Weights of a small mixture-of-experts language model, trained from scratch on English Wikipedia.
Size: 13 layers, width 256, 37M parameters.
Below are experts of layer 9 (counted from 0) of a mixture-of-experts language model. Rows are named up (a neuron's input weights, with its number), down (a neuron's output weights, with its number) and show model dimensions 0-255. Each number is 500 + 50 x the weight over its row's rms, rounded and kept within 0 to 999. Numbers have three digits each.
Before each expert's rows: "gets" lists some tokens that make up at least twice as much of what it gets as of all text. This comes from a sample of Wikipedia text that the model never trained on. Tokens count by the router's weight.

# expert 190
gets: "o", "e", "a", "é", "ó", " S"
up0:449488407439449517504445517463444483477487582536379548498442454436395432511367572423514528459484552462490499472523471432614494452438422412503536498486515637518397421507539482456471503475538462493530462660457397455454524554585535509516438600489488488572500468545474447447526521474492517502486539526424524553525526511443505532448532563439474500427557481579492560439490581499490585521484481560484597479549513539539495414428527488522490518589507475570540421405523457461517494467524536512560590536439579521572583430480487566441490427480487472521445558520529429483477509525486530505449543595509437495528523527622513515454475440492562448577466497496535400465578497590530471533549558562444474505553555532420537503526519459567557469527513473438522522466426489441468524465534496
down0:519595506510485473552530599504508512524514462508464541447451520518455473576573406526512551467454418481434473598490454547497548469504484488497536436463441453522552522539553510491421547528485397415512562549416488606617560485529583480505435526506447430492519577441510500523549483462495461514451585431489493506459419541529504447463537574488476555502493494538484523513401525516446518496506390478464492524487493419513533455567453460434474467538453418497451448525465464493484483525515556424569435524485540665533496594562562560510458508504597534503460485539476540431387557535490519525451542568518547318501520471484531519442365503476443449563549498421500499486501536467528346534546597464559508414476481520494520464549488539486455550490526569455434526578589586479446473482545531
up1:557452477563531397472536471485539512493478478506397517405501445440426418440406480442563560483410540463556508549474510550526447578468512458456508488566584520548513577517479625482559587493500452503570425504498480581490505430539506546573586487542574510444493483415412488485477424504488570550542429466517530485528534497535539477465501484505555437492439527422473419419461528476567556510400504506445540461551464514489500577520496515502534516496500540475529499468591499441594451539573466479376566463577449520517497439491502518463535553508462507429523505559544540446495501580598466498494478526584485469331486559533535525456569628504504498457479435488562503453547463473553544540562449404440493492480521527498514514627452531437382588529413442553494479484571566489500510451435519
down1:468447465463500507508459484480482470451428381516424569512479566543501484489438490441552543563502519541584501501486526468474448392493472475526449536481577499586488490525521577537501574520416526432510517492497559546513522469445557349579543448370535480572411507542539532518477463489534487501556544463566465539435506542523566567584492494506451552462565530533539464507590463544495484392473418582537498506444447539496542522534520623499465453533516455508465412539533410604459558558439524527570422487514501512426561442539543414521482466489448547537431473571530501529560492513497579529400608523491609501523501389515462486458350482403443581574486507542480366440487471511554523499444466533498524500481529500488479551475513514506537509462535529413485477426457557522583577489445533

# expert 41
gets: " in", " the", " was", " |", " of", " his"
up0:457495462559483514615518532544510452523577483537462524481454397451496455528525547530551543480395485479529408415473478576469492589539566489541466512544474506518481514472557612459470476527493529509536503493464381529565475478495472485602465536569485600516483632474535605434548486483498494499537541460439475484435503551489536474466497492533455473494462506501552530501435484547499483542578495455501389478561397437486473391525580448492519539503446470473475508569486506448509495508530517495513464470473462508546535530561516450585540391446428602560496498510409609570482547415514435506535553552473432455594545465535469471494333663527483528444555459553424496413523510470411551467472465500487515540471443640456504475535427475441447497448493517479562472474546501537587515548470422
down0:532419420510563494467481547483505499484504497491555500516454518442540530374580533516594456396552565484554549561526558482535477548533446512658546553509539395451466449497505528482493464435515458493484421555534443526447584488518521490499524535538508551477556427577430482482518516575475466466514476464474483539438571483575471525478575450628540522551431463493510413487461500463478510443393557497530607382472425478468400441516491449543459426552471528487598542436591451469376411532498457562424557561543480523502538527493585530537499571486476350429502493496478534506526487530482574515530466508410460501500523491530560531410469482521589498520475484508570492450454505436519580590569525525570477468518458521485494502449520461489455487573481500563584421570502586460493475428535434
up1:496424537548507554545491571564510441432524539475450415427515471516484415475524417623442493557408488549509498474502512506513472545467403472479542571501563522538484533494502460420495550468499466683518499400496505474560488509469465460534489525370421437437496477416533538446495449537510451592503472520509525527481522482528517498476557469537527495447495504444581586466512497426525588455494450543551470635523542364504414433463506484512471525483544439502455556437559485529521595466470528500464465433569614429450538505573466555437458549497457526485467514511493533514488546544549530482506418466463502537566502560570519574535485544528553525556445443564566518476481595599502728548426536514468519486555548556460512410512461532501483463462489467588474520511502531464475500461469486
down1:458516467503550706464413595474441565463466552570524502376554560466502464377547441415499532429533554425573469512549591401474483461508521431522510512555449494447495559548552489547496516523495464475491505510517474502487566457472496521441586556415522414567415437551494475496458541540513574519459488474467462528544481450479538496483578464567526576468392464557454492553467513460532474505479561494563540530471555496490434483535444493457536429533437475496554483507568551492463592490474458469443536525480514602442548549544586429596498424511503490442437491504507436477460471508502472574493498423556504511484505464509536447487460564430500497603524496548550612430439537489448508472552518472527446431526623446544456601416526563474612476527470502519453563484509426476406547489528450

# expert 80
gets: " |", ":", "-", "|", " –", ";"
up0:558510403515444437538446516506460509449522452482461594483593511531487531515525538482489331522546505499533550454484480463479517543495439546492500512444559510464561502492443500465554460572495509447566459462514464534503524564508546389443424457516510542439496463577553471507468600543477607546491503414497498476443542304520537483502480383623475385497442486560537488442524584542472522475488440470519516522601498533566515412431549557434443489540479547426463534572521486592538578531485530488479465437477354554463409480504557583341442464435536529557528495558510502633530456493526608507517527604485473529519458462408550482487498496517515498475517511491524588500497486505548476477468546437458597476530491551499558516478504476507475453526456487471544444466533525565481477441511505
down0:488493494437426540511506405574535496543527537413590544507521520480434544537399443598470468529446395562515529552463555519534642530452589439498537461445480429459548438489445462443522552468544448501488485534500455463508512485522443485503551470434509554536577505469573479556507564447481524489565566568541503529499631576459476499568471577462540470434538501500436444499473461483453550430495495489489487590437484497525495571558467499497531589552586507563498471490475598456485371471485578449568525494519546556472521616488506584539468453406465450539547481432492545520556539452479357595518546540364427489477495450498478422435570396485459517495520543557447547481474477499442541476554452400531384469474543502426497496482517491501437509537473517470500575494530562545427447540481478
up1:495516520563518471650464508491474409595465459473485571505482431499520380497472544496471580562485432571493533501403451460525462537539547468514523525510514461468361459515530532506490631451494468617443531465494501485366481590513520479474522516467396415480505459472500492535487495581506508536493475453505585548491507441450536503575500545517478420516538421542461478544524508542466500554594492497559404476418424519510457352551473517486521463486525521586494519599486457484497452487478520470480488549499558549480509426457461599497443466435577522424547465505437470463534477590452548446503451563468603492460452518467486538531526521594538533600454510326502422473533500588480559507484481545499478546463597576479512539528488445544401498485514531501573561498560407467528513527513561
down1:584443549526399456557448553454429450493489437543472513439515550404596482473463489552386429437538548521581396460485457463490446500495336559587462509409468498529439622543502506530593482494468481457420437505478505564587553543536529447535502556519468579558486515480485466477455506470495446484512478433501508478574608503496584513556394573605462516444507534555484507493515525505479509433540452486492488411547455575438483623528570476500448385519507482582523464548508482502481518479487396553538511447514437572557442548479548566505429512541575412456474515487493562456513624460592464614473455496528476476493483496575474476527494521505528609470489472526490605543515580467521527534467513496519486511550539463517573468449467403459541510503429563493507534576503497490486493483481445

# expert 154
gets: "s", "is", "ish", "in", "y", "it"
up0:413512456474471476504523527529466484464392397602507515538550502589534518551565500482508463523546476491500440481407473491577407479481473522416524422511525496527428575494479462456531538540592529470490537553499448552470480570430492543501475494532499524510515495417520472459517494510503489509531415557413465497530515504529447545460411531518566490449534556502567504454323514380499608512464483703536432594465553550489504514510527505503375513563496471503544479533491474530455511533530507480548411518549545450668474482472470413490566530537508468540559472528432406497490464456559556440555441522452443497490538454501472395423553465565379490586552578521488488502497517461484462515517508552493555564565509544477530568453523524493524514434534446403543551518456590459430485552451501
down0:561417477604469442492396520496586501445579499590564444508537490603525475473429499556457471473436592560532451524560567563388540475486473426498533575511484544528566525497498469521494489499532475534422551456491559523449564562554476468481509461539567482444464426460486484536430562494442535508529565426525455476406446527464492559429494495538450440492570583455565554508556469481443515494511518494589538441485453485464436505409547520528695515539514487576497467428513521525477463527495509491423564501549447479454423488579487498497504521433482474487425488595524570490531522492492424493505524515454494548609475524539530485522543477479605481422445496489601497599500419507435515579454390587395563524445485463462519508490438461587447516464478578464437399493524484537493549410491552
up1:424468504470516536442425550590472558462492492459474536551503389445496492424439443450484449549477504451547510523510486540488521462545595571525525542486538550527516569582501449544502518450543432535395513441429535431478414489481488472499493522498520398519480656570521534525506458573461551545520476508513524441498395575431486473475485561488485549497463423574383537505460555414507487548488523503539449580508533519451479521499682510516554461524495484537554521526534453474429527434503492486493505519399514491514503534515418587473654490485464468557612561512516509515502504402491532434370480458486623529538533516487523564522482553477554573444462561519483451462524449448482509486438543600505565490455484512518512581469475557415495551543435457601525479450537584492474532496560374
down1:551513548491529524483496459396522455573515436525465515516550506629450563507463495552443575426466482511480472550458470569448606537521522492498417499425459423454529467434420499542489520447517521477443548595414528505572474521544576476522546510492458542448551555446494377445533468560531464508457511484521540508588505480580539499498445477528550541444500469502538532537514458480456480518583504476439449465434414618402451522413460451514481456527488484486561473574449517501543412536564581467496491521456553602494582463429494559458509525421535470566523554457619443586445510495527482529579422507505413468549474441372474418584559390547466482553540461530536473573406494487499526524527509425474516536489445585432547553438455519490516566527473406475555566522611503542520460460520438

# expert 86
gets: " \"", "o", "la", "a", " —", " Ra"
up0:506553463522455554476521477555409484509385497413479550511480458533528510539495455557456461535461592507561501491561495521574398524495488409540568543474517548468524586581565395454490496422454458487565505477374451494435454505561573422606535443528460544473493477491528626495579484495504541532524522456478486488499535454546540488428504534481523518513596470495460482421531576413350509511573529516556512479415493537436470544521545480517441387429523530414534492549444432571543518394416572488561548534530497500561522488586469468501484425545515506494436456457531517558479476441509498431559579477580464431531470504573565435498586441439518503598446552531558576447498530458462533534417367498574511518498618505522495492513446519508491541466451469490463507463564562491542563508527479
down0:571542556432576508517581492450478448406541504576497472465470597625509499566509506401500502547468488491445490510478493544464558503482422436337514496476567506523444517502442448508479653461531494490447494560490496470451442418471562529548547511503519495432511598497478571548484539567439421422492570501593530493443399469497484555492593431564454477494394481472552468541478542508466403520531451550492598447488414441527523522550554543502554560486523540414504477582480516538515469512434407406595359497557470495506528502449428438534434435473514513551541514532481513553574428443449589466505469540471470468471484455526487517496484494550482428573490528446543497439526549443451510491549406514474441527549571536552527533565563462562480440537510492453495522566505545521454507562453604
up1:596566581465538445494544419518537595463484524465560534492436650490401554557476483479522468515430521493482462463538558477496517486430472428498513488467541547540474512467543569510371457464471483485457545548536481525394517418463416458507575545420510515555530464462522479459448463508524591511498462496489532541516566439373469524577550526553538485489629563538502445506531389529525555522530410484428524514455620542431444508470492543533507531464527523537493569545602469417581481518473590451491514544488483458468483505578560515519579469528557548525365475498511492404488501496539559481478500512547593542454505521577497511471466469529457463568545472543467557406397599443452490381546470524588493381483419525460450521553527408467516457474500529524482451477462477571448467495528492
down1:467580462474535489517444416454559539521511565599491580481489516456549568425524529545535459543504528472522428511488585481525601512484538547452497458557427463396573503442355391495537449536496536474534444516418525513532450447505487499431546529534581501510510500487501601524469447468497540494501475422547487462565329525442580470520513478492499536536446517612561491422517527399467518565464438506504501516493487432427505445616553550541520512454484519424581438595504529465532514507453477501539482439456490514597525509513466503544506519473578541554470517532471439393581577461614542586554492479485500487514557515471508494477510430538428513475439612489479507524485514558455485478513405503458510542372583541467534456542528570456576483475357490468449431502458487600448484459493499

# expert 79
gets: " |", "|", "-", ",", ":", " and"
up0:439445464445570562498589555509490490374423529523441533532537483471524457562613518507457614561492481515522465454426475495565523441450535467588468485575466529566495517492472583440526560539519510517507502528477496341480520489599543516401480499504552506446530515520606459534574523587494575478544512407549523482480491366482506497463411507534531467490478417475379578456491480601495485536544461467420490404436510550523472505485474552509522437595405544515447551591426436507449603521456414437488420506481505598467444465552554505468463458451498441507497486560568433543477526467498498512469570582443561500517483444520443462525549470596617522590535508514512552485489508529449465423509463466545467525544480544473457514498486461433428501503513525465536454431521447588448478486502591
down0:563520434514542477409413483500569516439523512525434499501440486505460449512536529468420604577431457463477518492445567522538586457451489611409517589464483531484554597500536478526445486432496488543507509498373497531519451469526541491484572503393447558536467523400500477547585455499539395468580514563459456465537517575514477458471483515514517564423474539525408529522459482507483481546476471441533454490609460514527521587521488452583519494483530511467490499406497496520479530452577495471549472568432613474432588540428525505555511545578524456526406469517610541558541588513438487531385605453535441583504478489458451476621381527422487526520524518478492503517531476382516491508537456497425423469515445474444575539463542458511457516482477479468520539461499636497459522532465596
up1:596521468533488502487487518491497493496398497509530495372505500543341568430445491553517529541573583493546545541509493657438468571512509494481462572480447464479520510504531484421564430460571484463466426520485440530472587489503587432440542478507543498410504551521490480526479486521529459517449474434415472514404528511485516474512507566570528387457512482545555484548487492538536508524529520603549450500498520555473548460458411475484493504551447570480578465467498458455515520599461591549499398506488459507451486411360394548462524509410538466444535485501543496514514464426566472503540583471557542541470532455454597553495528567463503468492428517528527563590529508436510503488455523467596519526425479558537564432441422405506588503540562431512637422526559476473423536528479516
down1:474411535542525542498494469493600425525572528406566559457436506569528518494486428525475548532537437555435478526529504474518509489502506573513495477515485513490483522454450514527443469551478500508483489558512471374473533551510407599641398470454533449535552477530465460560414510393561534415551472468563517473501554519420467472514501461490517479632473596395448469429508522567509517473463522445480463476516539530538480563531480520561582448479425509510545567500402633532432448418494425507599515509622500535550554533528502528474505492505475518474480399495425531506560473484469522488523474474471457538403439444599498453542552447539513514516554456541453447462416458491509508476497546452503413483577599616503477535549471391550446528554437470511488445493641495509615486514514500

# expert 114
gets: " |", " of", "-", " in", ":", ")"
up0:454500418494577526542521528520487441454543593539475514460475544448437450547526524504408438489503513510439485665499421504512462509556438607498503561602496511488481455511502583501516513556418463507516421494515433410434479522425530548555477535528516559524555464448510563476523503562543616538538492490492593541521532452550443469421540460508522471470471473584474475559577565487455477444485600474466494488539516529626506496433467438558531472517458494529568375435492495404525507531534492433567560550547520485503515491526540518486534489462457409578523506488464597489502530518435364515491463468396436585536528534474438490459576406537616490424499498453386476506413489451557506539463449552489568435469497471461469628534450518439431500486472519524613468467460571525456514530558493
down0:454506493463521477568605447458471504492494545445431584558498552411490431516526567458496434482461478452516524397612442475476503408435472426399537529567609503564503450542537585535431561453462520484511530499485452482503462552533528520549512490501479626555559522513505506538470431458532430487432537513532392441424413491483489578472546495429461492529544529537471554421490473507520505576537427500390484544535516587510594555477422548457545474357458533480521581505448473610512565555486538512423537382444494428524528406508563428475490481502518474393444504499507512539524482551578532561411476440592418481526497502538440554513475513443481422557581505497583460494518454474523487435595533513517510601498515524524594562434550485517512469456507507506565487495513568488496455481439551
up1:511507465586473493608504521550495417508462468404554543598456524576509575478556494529496538437568444551509366484475433445630476417546559496517503438459602460429418514498500473549521511590484635506551627594548510510438500523536460492502438574552447484500512474517530562573455546511586520503499498458557488466529537564552556497471501445527518445548468536490516485421524527582449501492468520442436386465535435477531454456484580453337534473496455553503472372503471476489532529485522518584443500483498476488513396546474562498592455448500514482533415485513593555604519542486474493501472547500564515430484535428535530537560595494489526453502577533459575488472435441439516524549460526495522492529490478562449532500421521545458502478436461497507454374481559444535403465526486494
down1:551504557431536515495527477461507547590474442549514505447471503427541572550472504555479536461493461452466502547549486536490509536578548593509489441424424527508488527437507454478551521526437560464537464527532374438587539501563491556434461543472437447542501554389546484574545490537527366473499529485565491545481536502491507461533448537563499531543522470591375495540559426517488462475443514554465531536491526513416542492476491472512505461554562482575412551463566469414477504541507546571539532630560580517516505487466512424439533361431410522568533458499504513542476575552462445572431475467477549456572398527516517464635436528494567484533513392420370597484449443609409496498509599488528462420519453478495499515485538551547490496523514516464500479457456459445512515419439522

# expert 51
gets: " |", "|", ",", " (", "-", ":"
up1:630497394546523616404469481536466497570443542507416537507592426484534481550519443516487523531476555537521607461459456497554495589481502434631490467559548513496437453519531435487499575460542540477440462498492530523524434544503439466397447484510526477517544545533470401557502463475513460536531510524458394478490509499502459484444513516453493531485588515566523430518542474416504596485424556421490606477541507561458488530492580430456559537422576486536427584508534544486462418515412549519505540516549420525516517468459471528528487488499587469423462470593555487535506488500493603494486433529452447451385428512379510469548475493505479507477516626364512441517508538447493540527481483492471451572447480505479500549528468535443434546438610499415541518572488621458473535452535513
down1:474471477470491556460474548524472477447500557528558448468488514361519556549535495415489552569523551413428502501531470472482546450431526494439526579515521504492524580489544468516429494566487486532537555466494521624423479535476496516530478542390494579533504532500425498483474552529511460420528513464478527547576510434574534569509469472519503467509486550491534520546504519540486379442504442477534435485360575481565487427471534589547586448493440408446500434439543546416484528506496528539438520465488573494434437475532533502573591543512527534585465514495507563499425556466469395519599485556540505530581406492492413524557439501496435587567420559530497558414426474520455488598519541509461523509514371478474569561455539527546524587477463601462491501439442493600436412517395482
up2:484494562500498544508500514488524506427447454464504537526476553450469507571468521614504509422492473449512508539534595659557517523528472478518454456472486471524398444479476524498482473429376508460440364435509458436542506482435467512488493442420555514513496570561503467548437642431484572539467517370522513454505544416589507536558526482556523530562505488437433504515524491552500501597569466490501516486457522589479578525503521475581508454607501454515581598510460569442526534482551500464503469493531430447546586559538510532563514519502432494470543483554552456440501525504531383473463477451413522496509495519528459550390591476389586486506361499494497504513495478537631553493511456558483432558439519433544489562586485588467516454460503498546514532463386534464475500428527497
down2:476541482542499430403549499451427508529419555411532441499501515484500415420537583484567520451478528498592560422495502361513490487468508572502492505456471549546512476533464491469524495494481408533539557473466510534481453557563488492487543491492464548487491403517492512522472522498491461449439611470527528544556484484517472471456517457468434517513496607551511605503477555516451509438439455569485566576537361553492563524496612571553518410483496518409428421549502486503464573499511449500562536532398522532482467507479452452638568602581493501486487583415539437506503502526564550620462545479550470519526531617584464460522427452483407529443507528491426505476548478463523382471592522558505537472524462462526488468470505535486511507510565467576436476511494532529494299489515483

# expert 127
gets: "\n", ")", "-", "|", "==", " 1"
up0:552460486557492440475504506541483547598555467483488506425486454466514538481527488599487521523484499454551471474429456537408536533545524567460474451520513464543413540509520468486390522567484524453477549526562542583480644494468516559566544498531413516435527532564600476576502498553495482530486451503474530451521522525512569421516456471571506498500480419517471486483504414508499522414543578447395480454518426520421530447477587538359568426551543448522426572634501471507465503440549485515537568405507527422505394588450507497479445545527536494505627492502536554489515551482479470479477490644549468407597544419515489558525509467479533538473530434526511560535561448414474471507473440406533510533613442514504517513479513481577417451468601535493500471504353529466495485499483541
down0:417581371603586478565502553497429480531402499520474470472528565498502511584454384564497571491486491513517570503559473426547499593481471403516483582360445480484490495562559470486516582429483455526508522501409524584519596443575448492493527460526499435496463502589509517506522569555488438493487410409470483493507485430495582503484455391543484488539513520457501468414502605472496510457505456603445551502579553512469457584490525499491513494519500462438467500519443453495460546484586403618444578603462532444514410427447508501522543513570536630482516546475523387497428589520547485438483471511481509452503484464480476402509513598475493553497525513548489474498533394521454605455492489486533512536524441505588572470533493521410521501532471447517499515512502472457505521459559559
up1:485597404623521510562517513476505543545445429514490543601465473448423523580608518602548537570559499527516395518467470462575497468484475481451492463418516509512527462514467422424597580526517468466550430492417550507514584496467465483492540477486484507519557543471524491514547549519478472560468470523418655519508559530490549570431583439532509534483557603497499491461509548564532600503568444447482451500434452494544360530480463469558525392544443485500563556522573475445394568509559411496526495542510483493586532422499497528508544484545544549486494454443534467599548499519397454472553376452441473420568475474505413495532492510467460538486482476506475542518464400521540445512424518532447567537476538487576511477540510488499462464464593514554542460430491495409460511479519603
down1:494537488520538524584545432570486492557474440545541594485513421443448462547535555455495557597469451610521514604499482538484506487491492600481605481517596441488576437468653525518539529544536378483552482542437578596543530501383418442501508485485423549466447456422532318496494512519490464530499469469353483571501511542459536468493513538542442551530511576533465511449484443458479584492503456480495451486404501458483440482556555487533492545510357487519470488500497519540480456515527492559494536480514470391520524465471504524619480520498584488483506553533499484546533370505448375458471464499496446491462500415471489521535493492549426471492447462484514441448513497576544465553475489545461474512557531487498542567545516520526456503517495531496571547608482534502498601446387541

# expert 125
gets: "\n", ".", "ub", " sub", "T", "tra"
up0:516403596508477506522512530476487513508470430486485535479516548480435497503541475551523532620437546531447434516453540634449470539546537551387424421439455549532513400504426434409473444496492493517447484522410474427460454474399553582519548524499517440496457568536474564529611545452515523467424467476447548472602509537603543496424489482578481509527543525436549447539536523502555523512496535510572478575560584494500475528490528451485466508482451506541535552626450528405592487491467566470600538563545484519637518496581524543512468574543546473520460394433560544494516491568513524450464585436492391515443461406421472576552537499370506506548536482496529544517431509562533548488456404560443450523470511457492518508519487552458436479489510452479578476453418541511489530521510509
down0:512506574449499541455437463507499489443570462447572517458540483522571515458527493481497598555479405450473518525535432522493534439506542510504483460490519530598497430675475565502503492498495470549461428447546478430419528519457474530502432543454490507508470445491612495525441468399596502592535454513594525520499472510450494547544512539420516546535449521466481486457443488424563579491473472497389534542530508462542389554482523480469502518401545652516526511517485495390532525473470350453507521521545477519494470489497425535494548518491529482571448410433491589509455495490473541461433496551533449497516509421411528605479542421513363546531544490590431488473462394535458514504564567531517495512478494537675490529518550402512527488517492561505450565551564482409504534546489503
up1:506515538581566460575546499433554586575533515547426559509513452430474567511508438518540470490525466513486547559474433599566519346442400520496577502640457510511491533501495491422442497569408526524500528412446505580514595517547536437450456480533505552469471426497530457584472508479519533519407478518506495414496456428469495537543549478628532535518467544452580588463491480490529538383522398571575536406609475500563502559524508463513489596518499566496423520472506559651502470498581455474578529333466567459472344528483489428480512499479518464556481493489519444480503467566487561496487498554563501478512530471380497484458499506593454498478519499549483449541518536520516501437492508511452443474457523508465576544492525510465549499489480467516459414488490575484484478494527511
down1:453467556511505500489531494526526493469564411486335602509553524530564452518502503556500614398510497444544532513624557508489528457524464494497587510526489500511429544493363547491438545461506514487464587433481477477599561495520434614557550441532575485465510489499408546556432511513461431450431578510584532508431438395443435637441495476507530489567483473490541477523480540542507520475431431501434517414481443522395606559437526432477531496514525531532538488430497525541511507456521494479501460522495462480589503491608486509517470494550387495582490514516479495481548568439475487614506522414511554501547410496437516434469581541508535518598506431506487478407544528493497489474589506485465456483538525437481444535593458532471475474528530429562545439519499598456504430568479530